From a checkpoint of a small mixture-of-experts model trained on Wikipedia.
Size: 9 layers, width 160.
Experts: 16 experts in each of 5 layers, 160 SwiGLU neurons an expert, 1 pick a token, a softmax router, a shared expert of 128 neurons.
Below are experts of layer 6 (counted from 0) of a mixture-of-experts language model. Rows are named router (the router's row for the expert), gate (a neuron's input weights, with its number), up (a neuron's input weights, with its number) and show model dimensions 0-159. Each number is 128 + 24 x the weight over its row's rms, rounded and kept within 0 to 255.
After each expert's rows: "mostly gets" lists some tokens that are sent to it at least half of the time. This comes from a sample of Wikipedia text that the model never trained on.

# expert 15
router [106 145 126 135  96 125 134 161 122  81 145 120 154 106  92 129 111 113 119 107 124  99 128 146 157 133 125  83 120 125 113 145 109 115 139 132 112 130 120 112 161 115 167 116 105 128 105 110 132 135 129 145 136 163 160  77 128 158 139 127 121  66 126 150 110 169 109  90 102 141 133 143 162 156 153 146 137 109 106 155 147  97 167  90 144 136 129 143 112 144 136 158 133 138 108 108 145 103 168  88 108 126 149 138 155  85 117 105 159 147 122 129 161  96  94 135 123 128 121 173 119 148 144  83  98 131 131 181 122 126  94 173 132 162  60 148 142 151 119 133 101 160 102 151  88 137 141 147 144  96 169 114 135 139 185 163 142 121 117 114]
gate14 [121 121 124 134 113 123 138 108 143 149 144 104 117 124 115 127 146 119 154 119 146 116 137 141 125 139 114  91 136 167 133 136 113  89 104 161 139 127 117 127 116  95 119 134  98 113 122 116  97 120  97 122 157 106  96 146 120  75 118 182  64 104 136 125 136 166 150 157 148 140 103 159 127 138 136 137 109 122 144 151 102 137  79  90 133 121 123 124 122 179 124 139 164  68 139 172 158 148 159  89 129 176  75 161  92 119 100 172 153 149 101 116 129 163 127 118 138 148 138 123 142 127  90 126 148 135 103  91 127 141 150 137 146 159 114  92 111 126 140 130 149 158  98 117 117  57 128 111  84  89 163 117 136 126 117 152  95 138 161 132]
up14 [144 114 129 174 128 124 110 149 142 152 118 180  99 138 104 112  84 127 132 145 121 145 128 154 118 135 124 126 114 111 116 124 100  92 119 150 114 124 192  95  93 105 179 134 148 118 156  82 121 119 154 141 110  91 150 124 152 127  98  96 154 128 107  96 148 122 144 126 110 129 129 139 127 131 117 104 152 136 112 193 125 113 173  72 159 141  95 105 168  88 120 162 118 118 106 115 141 147 117 100 159 136 137 138 137 164 106 162 118 160 122 140 186 153 132  95 116 139 127 101 111 173 124 114 139 123 144 122 120 115 166 134 116 132 152  98 105 168 129 128 177 133 108 118 133  71 103  85 147 143 148  81 138 129 114 146  93 114 128 122]
gate15 [ 92 114 132 135 116 139 116 125 140 128 132 123 119 121 178  94 133 143 131 161  96 101 136 128 135  90  76  97 128  98 140 159  98 126  83 128 169 142  90 107 131 179 137 118 109 150  98 141 150 150 149 118 130 137 166  97 136  61 144 144 128 114  90 136 174 152  93 111 109 163 116 117 106 137 139 133 106  84 157 128 104 100 106 117 126 133 134 115 117 136 136 111 106  96 147 103 131 100 130 115 133 136 108 146  58  71 100 135 142 134  95 162 140 128  76  99 123  96 128 124 102 155 149 166 105 155 107 124 142 156 110 168 128 122 114 117 104 178 119 113 128 114 118 141 115 164 163 162 112  85 100 132 121 128 143 117 155 111 128 116]
up15 [125  97 123 139 153 127 177 111 105  87 115 110 153 115 112  91 128 105 135 100 109 179 142 120 113 118 137 146 152 173 115 147 135 139 174 153 173 138  76 157 130 160 179 148 104 131 119 167 113  72 118 134 159 123 138 142 133  89 137 121 175 159 146 165 177 138 149 158 137 106 100 126 121 104 115 119 170 123 157 144 194 146 108 131 151 121 134 168 139 125 118 136 129  98 126 135  98 168 105 171 158 132 148 124 154 131 136 138 136 102 125 142 101 139 118 125  99 158 156 121  89 124 120 111 154  97  84 132 124 144 112 143 143 115 134 130 106 173 149 120 147 115 139 133 151 166 115 120 117 135 106  77 106 153 153 113 142 123 146 153]
gate16 [168 127 122 122  96 137 104 153 165 165 129 113 131 106  61  93 101 114 120 119 139 134  75 129 155 164 106 132 127 147 161 103 158 148 107  97  99 115 121  91 114 116 156 118 151  60  97 123  95 107 158 102 142 149 101 138 121 103 114 164 130  88 109  87  95 136 126 158 158 115  85 130 119 122 183 122 151 106 145 114 171 137 138 151 150 102 122 130 129 123 108 139 111 125 139 125 146 106 148  87 159 163 161 164 121 121 127 108  96 154 122 124 125 137  94 155 126 171  94  95 155 147 123  88 129  92 118 104 133 138 160 136 133 104 144 109 151 161 104 159 108 157 105 154 135 126  98 136 115 114 126 103 137 102 141 145 144 105 150 124]
up16 [137 165 125  95  97 127 126 154 103 118 111 131 100 131 122 152 105 121 145 121  83 116 156 169 173 135  69 134  96 161 116 124 157  82 153 105 110 154 154 132 117 160  90 125 120 124 124 135 186 153 120 142 116 199 121 122 134 115 126 169 122 127 110 113 103 141 140 103 153 134 123 165 126 159 163 146  97 129 140 142 152 103 119 139 116 148 150  88 152 122 128 188 120 116 145 121 151 121 156 115 138 146 138 116 135 116 132 141 174 118 128 121 131 138 150 159 159 105 143 105  89  74 148 134 149  79 130 162 160 135 107 101 116 135 123 107 146 126 171 144 128 110 159 115 166 101 132  90 142 152 121 152 167  93 115 152 174 111 118 124]
mostly gets: ".\n\n", " |\n", "\n\n", "===", ".\n", "==\n"

# expert 0
router [118 124 151 145 127 122 141 208 167 119 130  62 177 110 101  88 125 126  92 120 121 104  89 131 170 138 141  98  72 144 132 100 119 129 142 123 122 119 149 112 138 124  98 135 137 152 153 102 155 111  94 142 107 141 117  92 151 167 139 154 139 121 108 148 141 108 136 151 121 127 117 170 120 139 137 141  82  96 123 149 151 118 111 133 107 148 119 143 156 155 133 144 126 139 114 112 110 138 140 120 121 134  95 146 146  84  92 121 170 121 141  69 125 151 116 165 113  99 128 141 125 155 168 155 101 106  94 145 103 104 154 131  98 186  80 112  99 118 145 124 114 162 136  91 140 121 117 165 131 126 137 161 103 169 117 144 144 111 118 114]
gate12 [109 156 160 107 137 155 146 157 101 150 108 114 120 127 161 136 110 103 135 107  72 140 101 122 102 130 146 151 135 115 132 149 126  99 192 132 118  91 115 134 126 119 123 136 164 144 154 138 119 119 130 107 121 110 155 125 122 141 139 145 136 165 126 126 157 115 135 172 114 136  85 143 118  96  77 133  95  92 118 128  96 120 176  98 127 121 154 188 100 133 153 108 108 155 101 109 125 150 130 116 152 127 156 111 104 109 134 109 122 132 120 107 141 140 139 145 139 133 156 119 153 107 204 151 106 179 127 110 126 119 138 179  89 125 132 112 152 133 139 121 128 103 150 109  65 102 122 167 165 105 159 133  82 120  80 116 124 138  83 152]
up12 [136 105  81 143 162 159 141 116  89 136 108 138 154 120 166 152  93 168 167 117 131 152 149 134 139 123 124  96 126 118 130 139  86 123  97 141  96  99 154 118  87 101  86  83 130 120 119  83 109 120 129 118 138 177 114 112  94  93 120 120 153 140 144 132 140 142 160 121 148 138 114 165 108 144 130 127 106 118  99 160  98 174 126 127 132  95 159 163  97 119 179 122 114 114 148 191 154 120 140 128 122 111 133 120 108 125 135 118 146 154  86 149 170 120 106 145 121 152  82 125 147 123 109 188 113 149 133  96 132 181 129 163 125 144 164 120 170 138 123 165 141 103 151 115 107 169 143 139 131 120 116 174 122 126 119 128 105 132 116 118]
gate13 [ 99  84 145 136 161 115 115 157 135 113 162  99 108  94 144 158 114 135 123 105 157 112  88 115 147 136 142  99 119 113 145 154 170 120 146  95 101 103 119 148 117  65 104 144 117 127 166 154 147  88 144 129 113 132 123  78  90 145 120 143  94 151 142 133  94 110 123 169 141 123  97 136 143 143 111 132 101 131 135 123 140 125 122 115 113 126 116 164 132 137 103 132 112 130 120 125 118 175 108  80  89 123 128 165 128 114 120 100 164 112 153 111 101 152 100 145 146 138 125 113 110 138 121 140 118  95 107 119 109 138 107 102 107 129 110 116 168 157 138  98 153 159 104 135 108 123 152 147 123 162 134 144 210 160 124  50 153 174 105 146]
up13 [122  97  92 164 115 159 150 102 114 113  87 140 122 144 132 101 152 160 165 145 132 156 151 150 113 122 149 105 110  93  90  80 141 151 116 104 154 150 114 147 116 151  66 120 136 140 142 126 129 136 126 151 106 123 160  85 159 130 118 106  97 122 134 127 145 101 164 109 124 131 136 115 120 137  97 118 126 189 150 138 114 127 130 115 129  70 136 116 162 100 137 180  94 133 121 114 148 113 114 129 124 154 108 128 166 125 131 112 133 170 121 123 121 100 138 122  73 121 101 145 107 130  93  97 135 103 154 177 165 162 130 106 167 163  68 101 135 113 107 116 161 103  99 141 127 144 150 146 126 114 139 142 120 104 152  78 110  91 141 110]
gate14 [165  85 148 123 139 150 134 143 140 128 147 131 126 123 121 145  99 123  97 113 124 118 115 109 124 106 123 103 118 139 121 139 141 148 139 125 159 124 163 110 156 142 133 133 129  88 154 125 130 104 101 133 133 140  97 133 107 113 157 106 100 179 148 143 141 109 164 178  99 127 117 149 109 138 128 129 180 164  84 142 163 153 133 196  99  90 123 121 111 160 149 172 119 156 107 148 136 169 120 148 109 176 100 151 127 116 122 115 118 117 166 127 102 133  99 114 127 129 112 150 104 110 173 116  84 120 125 117  97 129  85 132 134  99  91 163 125 124  97  74 154 144 147 136 149 141 181 115 121 125  99 101  77 141  96 165 139 155 150  84]
up14 [111 129 183  93 171 156 127 124 139 123 109  83 134 134 140 135 122 132 124 138 138 191 127 134 146 161 143 116 174 162 134 132 144 131 145 146 122 129 166 138 112 106 142 106 153 153 133 143 167 118  95 173 151 112 132  62 104 147 103 118  86 135 141 124 104  86 149 107 141 133 120 117 168 148 164  76 113 127 134 146 136 142 104 148 102 118 126 120 155 164 130 161 150 101 136 107 132 141 128 146 151 147 132 104  91 168 150 135  92 181 131 119 126 144  92 148  75 111 114 113 152 131 106 134 116 128 149 147 150 142 109 127 141 137 105  78 154 164  90 115 162  91 177 110 128 141 122 167 139 174 137 155 131 154 131 150 144 129 121 137]
mostly gets: " is", " was", " are", " were", " be", " been"

# expert 8
router [101 136 128 137  96  92 154 145 183 135 104 120 142 103 115 115  82 141 124 121 143  99 117  67 114 142 163 101 103 133 128 104  87 175  95 190 128 166 140 143 129  92 152 142 112 137 148  90 141 121 110 114 102 174 117 146 111 149 136 166 178 118 136 127 108 146 126 146 135 139 158 177 119 152 140  86 143  88 115 149 170 142 102 111 157  96 131 167 145 151 133 103 131 116 124  70  94 129 103 128 100 113 135 155 160 106 117 101 162 131 137 121 153 159 132 130 127 114  93 120  94 110 119 119 140 110 101 168 114 128  96 176 119 136  74 107 126 129  93 131 122 125 133 128 122 126 122 122 108 133 152 105 108 164 139 135 100 121 139 108]
gate7 [154 116 116 144 147 134 149 101 136 120 137 149 136  91 115 150 132 137 138  62 150 104 137 138 174  88 158 147 100  95 127 159 109 115 119 177 107 135 107 109 129 129 165 148 122 150 129 128 132 157 132  80 158 156 131 125  70 106 135 142 113 152 125 123 134 103 132 155 134 143 177 146 128 110 110 130 128 114 100 151 194 139 137  88 160 134 108 118 104 128 103 164 142  96  98  90 168 136 123 100 140 165 122 133 104 121 112 118 141 187  88 131 168 142 127 111 110 150 138 117 129 130 100 141 143 152  81 114 130 169 125  97 111 143  98 115 165  67 143 140 123 138 120 122 116 108 124 114 134 130 147 113 157 126  94  97  98 108  91  86]
up7 [ 90 108 120 124 130 167 172  80 133 136 137 151 115 144 139 144 143 160 142 140 163 120 127 117 132 156 124 117 138 129 140 131 111  93 105 124 126 168 153 144 167 138 121 160 121  84 122 174 151 138 162 125 142 130 120  99  82 127 157 150 137 148 133 122 125 129 141 130 113 155 163 111 132  74 110  94 127 132 109 118 130 126 159 131 170 135  85 169 144 149  97 166 125 156 107 180 122 141 149 143  94 139 123 166 153 150 136  74 108 114 125 153 135 171 129 154 141 132 163 117 133  88 132  99 150 101 128 128 139 146 157 108 163 138 146 103 117 144  89 159 102 151 126  83 149 145 144 139 161 124  90 173 148 155 119  92 156 149  99  79]
gate8 [113 116 143 108 119 144 114  65 128  89 123 109 136 121 150 101 135 143 105 133 148 151 129  85 166 106 100 140  78 170 105 134 149 148 153 144  89 136 102 134 111 144 123 169 123 150  95 114 145 106  82 120 141 141 113  64 123 104 151 132 135 109 110 104  89 110 123 137 151 106 130 110 131 173 181 153 116 115  91  73 133 113 132 124 130 140  85 169 144 110 110 142 116 138 148  97  77  64 121 141 116 162 129 152 140 125 113 125 122 113 141 153 141 190 164 126 135 126 105 131 115 132 125  77 128 104 127 111  86 143 149  81 143 139  99 113 128 127 160 128 113 134 130 151 161 135 110 144 129 123 149 152 110 120 133 122  89 100 123 157]
up8 [120 113 137 120 145 135 109 105 105 124 129 161 113 120 170 122 155 128 121 148 161 110 162 146 127 149 131 155 173 141 104 110 156 153 108 138 108  95 165 122 149 102 116 110 152 121 136 110 100 130 132  92  67 117 193 107 141 115 115 101 113 107  90 122 131 132 170  80 146 106 130 124 118  98 136 129 136 167 141 124 111 112 114 148 146 103 119 159 137 175 136 146 150 120 119 120 165 153 145 155 120 149 135  99 131 119 127 109 156 142 150 149 121 106 117 103  94 124  89 117 130 167 120  72 111 146 101 150 128 167 198 147 155 133 182 124 131 141  90 146 146 159 102 138 139 100  86 128 120 146 177 129 101 113 114 131 142 106  84 166]
gate9 [168 164 138 117 142  70  72 153 157 156 147 117 139 132 149  92 116 155  80 168 116 131 122 138 129 129 148 157 113 136 131 105 137 119 144 142 120 105 145 140 185 123 184 168 159 126 116 136 147 117 127 142  73 111 149 105 123 154 136  99 167 105 122 138 125 117 143 125 135 131 106 116 132 140 131  94 108 137 146 115 121 126  97  92 140 115 109 154 111 117 148 114 152  94 124  75 149  93 137 138 133 163 149 161 126 109 123  85  77 124 153 127 141 135 143 152 151 129 101 119 147  71  92 112 144  73  91 133 118 140 108 127 131 112 165 147 126 121 147 146 108 124 146 128  97 109 117 135 137 118 170  89 155 116 130 153 133 166  87  78]
up9 [136 131  73 109 141 115 138 118 155 135  88 166 129 172 128 161 149  97 113 120 154 128 134 104  97 111  88 120 133 123 137 177 164 143  95 117 117 105 170 163 121 126  69 113 165 107 149 124 115  99 119  57 141  97 118 119 145 161 123 143 143 140  91 109 147 138 120 123 147 135 139 129  98 175 106 146 134 156 138 113 164 114 131 111  95 149 123 142 159 137 120 161 145 132  95 138 137 107  97 119 161 128 161 144 101  96 122 130 134 139 105 120 115 189 107 130 150 135 169 143  93 143 111 146 113 115 154 175 131 116 122 141 182  91 135 163 110  72  99 136 143 102 166 121 123 128 146 125 168 139 144 107 128 104 117 144 111 120 111 138]
mostly gets: " Sh", " Ham", "aj", "iy", " Mah", " Bh"

# expert 3
router [123 129 137 158  91  82 173 144 143  84  98 116 151 125 107 107  96  83  80 108 152 128 115 126 143 146 134  97  83  90 140 133 143 146 145 193 122 126 144 124 112 139 142 106 163 113 149 127 134  65 101 145  86 149 126 133 152 139 167 147 139 112 145 121 160 115 169  95 110 169 171 168 154 131 170 102 127 113 119 170 184 121 140 143 119 114 136 161 114 135 142  99 123 146  90 102 111 108 130 126 157 103 132 142 151 115 137 104 163 155 135 101 134 145 127 119 111 109 114 148 106 100 120 118 145 103 113 143  97 137 130 138 143 156  98 131 122 107  79 135 148 176  88 132  96  96 151 129 111 142 148 109 112 149 148 142 121 136 120 141]
gate7 [127 135 122 180  93 163  99 137 128 169  91  92 145 114 151 127 118 115 114 144 160 144 141 127 103 148 114 114 111 128 123 110 154 103 109 129 140 111  74 143 150  95 115  98  97 140  97 152 112 125  41 111 146 135 119 139 111 165 112 107 131 130 165 119 157 119 144 166 108 148 124 179 108 126 109 162 119 146 134 124 132 160 183  94 137 130 108 154 138 185 108 122 105 130 180 134 163  88  79 128 167 130 123  95 128 135 150 114 131 113 126 128 134 143 136 132 124 127 103 103  95 138  85 133  95 130 149 123  68 143 133 136 100 155 111 125 162  89 106 122 140 130 143 155  94 128 123 124 108 113 129 101 149 124 136 115  86 125 108 160]
up7 [159 104 101 121 134 141 158 128 144 147 110  92 133 127 140 106 131  94 113  57  95 138 148 129 128 120  90 117 100 171 130 111 122 123 153 176 134 119 131  84 126 110  91 120 152 151 138 155 115 145 104 165 145 141 137 134 120 122  73  73  77 106 154 163 104 159 118 131 127 152 136 136  96 127 141 111 132 100 116 142  80 117 170 168 100 123 178 120 127 184 127 133 130 158 154 109  90 166 109 174 126 105 112 118 127 167 155  62 138 116 143 110 147 144 120 101 111 112 148 177 135 123  99 143  95 123 132 143 151 131 133 132 130 158 137 113 117 133 128 129 119 130 116 121 145 118 161 149 172 135 126 106  96 113 162 144 149 147 121 139]
gate8 [165 134 113 125  76 151 165 161 123 118 107 146 121 121 120  78 135 118 144 185 126 179 176 164 168 145 136 125 120 109 141 106 138 124 122 135 131 151  90 161 148 124 158 138 126  84 145 141  97 166 141 145 112 126 117 113 113 100 118 125 160 121 181 159 145 161 102 134 122 106 120 162 134 102 105 125 171  84 149 151 131 119 135 133 108 130 133 131 124 146 130 142 167 126 103 156 113 136 135 123 144 158 108 130 171 122 131  97 137 125 129 140 165 125 157 107 151 118 106 153 108  94  96  58 130  85 167 171 121 130 104 137 126 134 147 129 114 193 104 126 153 148 134  85 116 126 130 108 106 167  96 102 147 150 143 125  94 124 126 122]
up8 [126 130 112 108 108 133 142 118 129 150 130 127 150  96 160 103 150 118 139 163 148 159  98 166 179  97 134 114 119 146 136 146 161 155  80 111 102 123 129 112 190 117  98 142 109 125 120 134 131 104 135 116 148 109 103 116 113 107 117 125 124 189 110  76 128  97 122  97 111 117 113 110 116 147 134 127 129 113 118 132 125 139 116 111 124 123  97 163 102 135 155 121  81 121 114 150 155 139 123 147 171 147 173 142 108 113 135 175 101 126 124 118  89 135 117 153 150 126 159 175 117 129 132  60 123 120 129  61 162 149 182 139 122 158 141 142 111 110 136 132 121 132 128 161 151 100 129 145 105 143 118 108 139 169  85 139 115 179 114  71]
gate9 [115 110 142 143  64 125 154  51 106  83 128 105 115 139 122 143 163 126 113 138 136 110 127 133 166 109 138 150 123  94 152 109  96 120 133 124  86 105 136  79 110 147 156 132 125  97 143 118 148  87 111 127 145 122 138 105 106  98 142 105 149 116 170 111 137 146 138 137  99 162  80 120  98  95 132 135 163 121 125 151 140 120 144 106 108 156 121 100 160 131 152 118 149 108 103 139 158 141 143 148 112 163 113 128 130  78  92  96 121 162 131 124 112 166 135 175 162  92 103  89 121 127 144 158 169 110 161 115 149 146 104 125 136 138 107 149 123 158 102 128 150 133 132 152 105 100 112 136 171 150 114 142 144 154 125 110  71 161  92 129]
up9 [176 118 171 172  99 121 138 127 155 100 129 141 139 140 144 123 180 141 129 144 112 135 115 153 188 171 120 153 150 117 149  97 133 134  96 176 104 105 152 128 163 150 142 120 145 120 113 123 145 143 144 159 133 122  95 118  86 116 123  82 111 102 102 125 105 119  80 142 125 108 114 151  74 166 104 131 139 109 148 141 127 136 175 135 122 145 118 174 108 109 119 166 143 122 118 143 116 150 120 116 127 139 109 155 110 103 150 157 145 164 156 178 146 139 121 113 166 159 134  87 109 143  90 168 105  96 113  90 146 172 125 105 145 107 127 104 115 126 129 157 132 129 110 106  98 111 125 138 133 111 143 111 164 120 154 119 107 107  68 148]
mostly gets: " John", " William", " Robert", " David", " Charles", " Richard"

# expert 12
router [101 131 157 145 115 131 148 167 149 146  99  74 113 106 106  81 129 122 126  96 124 126  93 119 161 126 126 103  96  95 160  90 117 145 158 121 115 169 172 111 129 150 161 131 123  93 115 121 105 120 113 139 104 145 131  96 144 126 154 169 175 139 136 135 177 162 137 144 119 181 135 168 114 125 136 125 137 118 125 131 124 121 133 118 135 122 183 148 128 125 128 115 115 115 110 108 111  83 165 108 109 110 107 178 117  76 127 140 151 138  91  63 177 132 129 128  87 142 125 148 113  93 176 125 106 128 108 148 131 143 158 140 103 172 126 139 113 138 147 150 133 151 136 115 105 119 171 128 113 119 143 145 123 189 152 126 132  98 138 112]
gate11 [149 142 113 126 113  98 137 140 120 188 142  97  80 123  88 117  96 134 123 101 138 111 126 140 121  90 131 113 135  82 121 122 142  88 176 134 143 125 117 126 127 140 135 152 115  86 101 100  94 133 113 162 179 141 119 126 126 143 151 124  98 137  92 148 132 131 122 167 129 150 171 145 124 159 157 136 138 118 149 127 111 150  65 113  99 110 160 167  99 116 113 115 142 100 111 133 124 111 181 126 126 136 106 132 138 146 159 173 107 135 137 139 132 142 129 119 138 123 101 135 132 117 182 102 122 150  97 162 143 108 143 110 105 151  85 123 126 126 114 125 112 179 173 136 114  78 157  95 159 104 135 142 186  96  95 145 160 134 162 125]
up11 [105 124 100 134 144 124 137 153  81  67 141 128 132 150 145 152  86 128 114 124  97 123 114 111 127  89 101 190 145 147 132  98 115 141 133 131 109 163 157 144 125 143 153 121 157  85 114 103 155 147 133 141 145 110 104 154 134 123 166 102  97  98 126 149 172 103 123 126 112  86 123 119 171 137 118 130 129 149 144 181  69 181 107 142  83 139 145 111 154  95 118 142 110  99 129 148 123 130 175 160 111 149 124 118 110 169 133 159  86 141 108 130 130 110  95 104 130 113 117 165 114 140 141 165 125 138 123 153 155 112 140 123 120  92 107 136 158  98  74 121 163 125 170 114 134  97 136 116 102 115 120 135 108 151 148  97 150 149 135 114]
gate12 [106  85 108 161 173 141 158 130  94 101 137  99 140 143 115 125 143 124 129 151 167 155 107 212 104 120 115 121 149  71 149 130 160 112 108 131  95 167 120 126 124  80 113 123 106  92  99 127 151 103 135 131  88 104 134  78 113 174 119 123 146 105 131 178 113 123 117 151 171 151 123 121 134 104 122 155 137 140  93 177 140 101 128 120 120 156 161 162 114 124 132 139 124 142  93 113 111  94 146 112 145 117 128 128 145 154 114 117 133 158 135  93 107 139 117 143 139 158 113 141  99 132 112 132 137 132 141 111 134 122  98 108 131 123 161 154 163 140 181 109 141 164 117 127 127  77 120 123 127 129 151 112  88 153 140 103 164  74 138 108]
up12 [172 133 126  80 112 135 101  92  85 104 128 143 103 138 163 138 145 130 129 149 115 145 144  90 135 108 128  91 122 118 127 106 128 144 135 156  93  99 144 111 168 142 165 144 189 141 161  91 145 134 117 116 107 115 188 129 135 174 120 106 108  96 133 117 159 102 130 129  97 103 135 118 117 129  80 135 100  99  95 134 115  72 129 128 185 146  80  65 131 109 114 134 131  99 148 132 137 116 129 148 144 133 162 121 126 152 163  85 125 141 134 122 162 150 134 142 154 130 133 132  88 129 150 147 144 155 124 145 112 182 112 129 131  68 146 112  94  99 134  96 144 140 124 141 124 141 120 109 177 120 143 111 149 147 143 120 121 141 138 158]
gate13 [106 122 145 117 109 138  97  87 133 121 119  93 120 129 150 164  99  87 112 102 129  96 134 174 128 137 149 123 100  96 124  98 140 106 154 123 145 103 130 109 150 105 162  94 134 156  74  98 157 139 120  99 120 131 130 140  96 109 150 145 119 114 133  95 139 112  95 143 150 129 113 172 152 133  94 136 166 155 110 152 106 150 130 149 148  90 144 102 157 103 144 147 133 128 130 127 133 128 132 119 128 104  96 144 186 131 153 158 128 169 147 101 112  94 132 119  75 137  97 146 167 117 120 124 150 143 144 140  94 123 144 123 188  93 129 165 109 120 139 104 133 113 122 161 184 167 139 167 148 145 125  81 121 112 134 122  69 114 105  92]
up13 [ 68 140  99 146 111 123 134 106 167 106 131 112 132 116 107 149  85 104 130 142 150 115 139 156  76 143 119 122 134 146 106 131 166 132 166 136 126 107 137 141  95 136 140 119 114 150 136 149 158 155 124 211 133 169  93 117  92 112 141 140 118  93 134 160 126 173 135  96 142 105 136  85 108 114 154 112 118 129 132 119 176  84 151 136  94 106 148 157 118 158 119 145 140 139 133 112 140 121 143 123  86 110 115 105 164 101 124 137 169 105 176 116 139 104 132 147 177  63 150 131 168  99 157 157 146 136 145 130 111 160 125 118 123 153 138 116 126  99 145 148 155 154 119 140 156 143 160 141 124 139  97 135 106 141 146 104 108  96 121  98]
mostly gets: " on", " during", " at", " after", " through", " After"

# expert 10
router [139 137 149 146 123 139 130 141 107 124  81 118 170  80  89 118 118  84 110 117 116 113  76 133 146 138 106 107 130 157 175 118  97 151 124 131 113  96 191 159 151 147 156 116 128  92 128 120 137  90 109 167  60 157 143 125 132 170 175 154 127 103 134 134 137 172 170 128 129 187 122 169 134 142 112 159 169 115 130 150 147 129 123 113 138 114 107 106 120 178  93 153 126 146 123  90  84 124 133  87 113 107 168 133 159 126 128 138 150 123 144 138 122 152 122 122 119 104 123 129 100 129 155 125 127 106 124 164  85  95 140 135 100 130 142 164 126 129 104 116 108 135 150 140 134 108 129 139  95 138 135 111 136 160 135 170 134 135 117  97]
gate9 [129 101 159 118 104 164  99  80 100 142 133 144 146 138 118 101 141 138 128 104 143  80 177 128 171 123 109  79 146 128 116 111 118 118  90 116 123 125 116 122 118 151 113 124  97  77 119 133 124 138 128 139  82 120 149 144  79 127 147 116  72 164 105 133 109 131 118 167 100 147 118 160 137 139 155 129 116 132 154 127 154  89 148  58 119 123 100 130 129 111  92 140 104 153 114 157 115  85  81 132 169 114 154 110 116 129  81 121 143 126 136 128 144 161 121 160 131 105 107 147 138 124 182 122 119 142 122 184 151 115 149 145 163 134 103 162 137 139 126 145 113 145 145  84 138 139 144 140 101 107 141 122 127 108 129 174 144 145  95  85]
up9 [143 126 124 118 135 109 141 104 134 105  73 112 167 154 149 126 108 161  80 133 140 143 177 164 121  81 151 110 150 124 123  66 127 127 145  81 143 141 112 101 121 116 122 151 104 137 137  96  92 141  89 139 143 119 127 124 113 160  96 127  95 132 126 131 126 113 102 140 145 116 129 174 123 182 142 142  95 111 107 112  80  82 149 113 130 102 126 147 130 110  99 121 144  76 149 113 166  95  81 142 155 116 112 127 135 144 110 160 136 105 133 163 102 136  93 138 143 176  76 140 139 121  91 119 115 100 151 116 122 159 110 171 131 155 143 134 132  94 158 127 135 130 132 170 130 122 137 113 117  96 134  90 167 112 133 164 119  96 136 124]
gate10 [165 174 135  60 115 141 150 118 133 118 115 122 109 125 120 129 129 119 123 106 143  92 149  87 108 170 130 153 135 161 168  86 109 133 109 121 137 139 131 154 141 128 110 125 160 141 124 129 105  99 136 151 106 128 131 112 138 171 132 151 111 161 144  96 127 148 122  84  99 111 105 103 132 115 110 114 138 161 148 112 129 128 109 154 144 132 130 155  93 147 110 104 109  87 138 151  88 166  99 117 100  92 117 157 160  95 121 110  85 114 155 155 118 167 156  98 169 102 123 179 104 114 146 181 106 124 155 129 124 151  97 117 134 118 111 147  68 150 139 162 110 109 146 140 131  76 128 111 109 160  94 111 136 153  95 124  82 124 117 120]
up10 [107 112 123  96 107 135 167 137 106 116 144 121  87 121 136 161 149 130 123 140 143  90 139 112 152 125  80 117 110 131 144 135 162 110 127 128 119 138  95 137 113 161 158 131  83 120 201 145 119 146 104 124 150 141 110 151 141  85 137 120 130 128 124  99 165 104 163 143 131 113 146 121 141 142  97 175 151 112 128 143 118 125 162 122 142 140 144 151 114 129 157 129 166 108 100 133 113 113 116 161 115  91  81 157 167 130 157 139 101  94 114 138 141 143 150 146 132 156 137 141 169 160 138 116  92  94 105  66  96 126 123 140 112 116  89 157 174  95 113 107  73 109 155 150 129 125 152  69 142 112 111 129  85 120 130 125 150 146 146  87]
gate11 [109  85 145 178 132  97 140 106  98 112 143 127 117 104 113 134  67 138 137 130 133 179 154 162 130 156 107 177 126 148 104  88 114 147  84 105  77 111 146 131 129 139 115 110 114 143 113 138 135 152 107 148 145 110 159 115 110 133  98 136 106 126 132 145  83  97 130  86 100 106 143 148 106 149 130 114 100 133 152 111 112 117 165 108  86 145 122 114 127 105 150 131 155 104 163 139  96 152 123 135 169  91  91 120  89  94 111 146 150 114 126 164 153  91 121 110 147 118 159  96 111 106 145 155 135 127 176 110  88 136 124 130 141 158 131 137 123 138 168 120 148 134 125 170 103 104 117 129 136 136 110  88 143  79 123 110 188 133 121 106]
up11 [147 123 160 131 166 138  82  81 146 126 152 134 154 138 128 139 105 126 120  76 137 145 128 167 133  71 135 161  82 127 128 109 125 173 187 138 119 101 104 132 117 146 129 122 130  86 127 121 154 117 101 136 121 123 156 145 110 115 119 118 139  76  88 119 135 108 124 120 120 118 140  89 127 132 109 121 123 149 134 144  54 144 113 103  91 136 110 192 126 104 158 139 146 174 151 110 116 127 149  90 119  72 114  97  88 109 118 131 119 125 136 105 120  99  98 118 122  87 160 105  88 122 135 173 166 137 135 127 118 131 109 128 118 105 110 146 115 156 125 116 126 171 115 126 103 110  92 150 112 139 153 136  92  88 107 122 151 136 116 147]
mostly gets: " the", " his", "The", " The", " a", " its"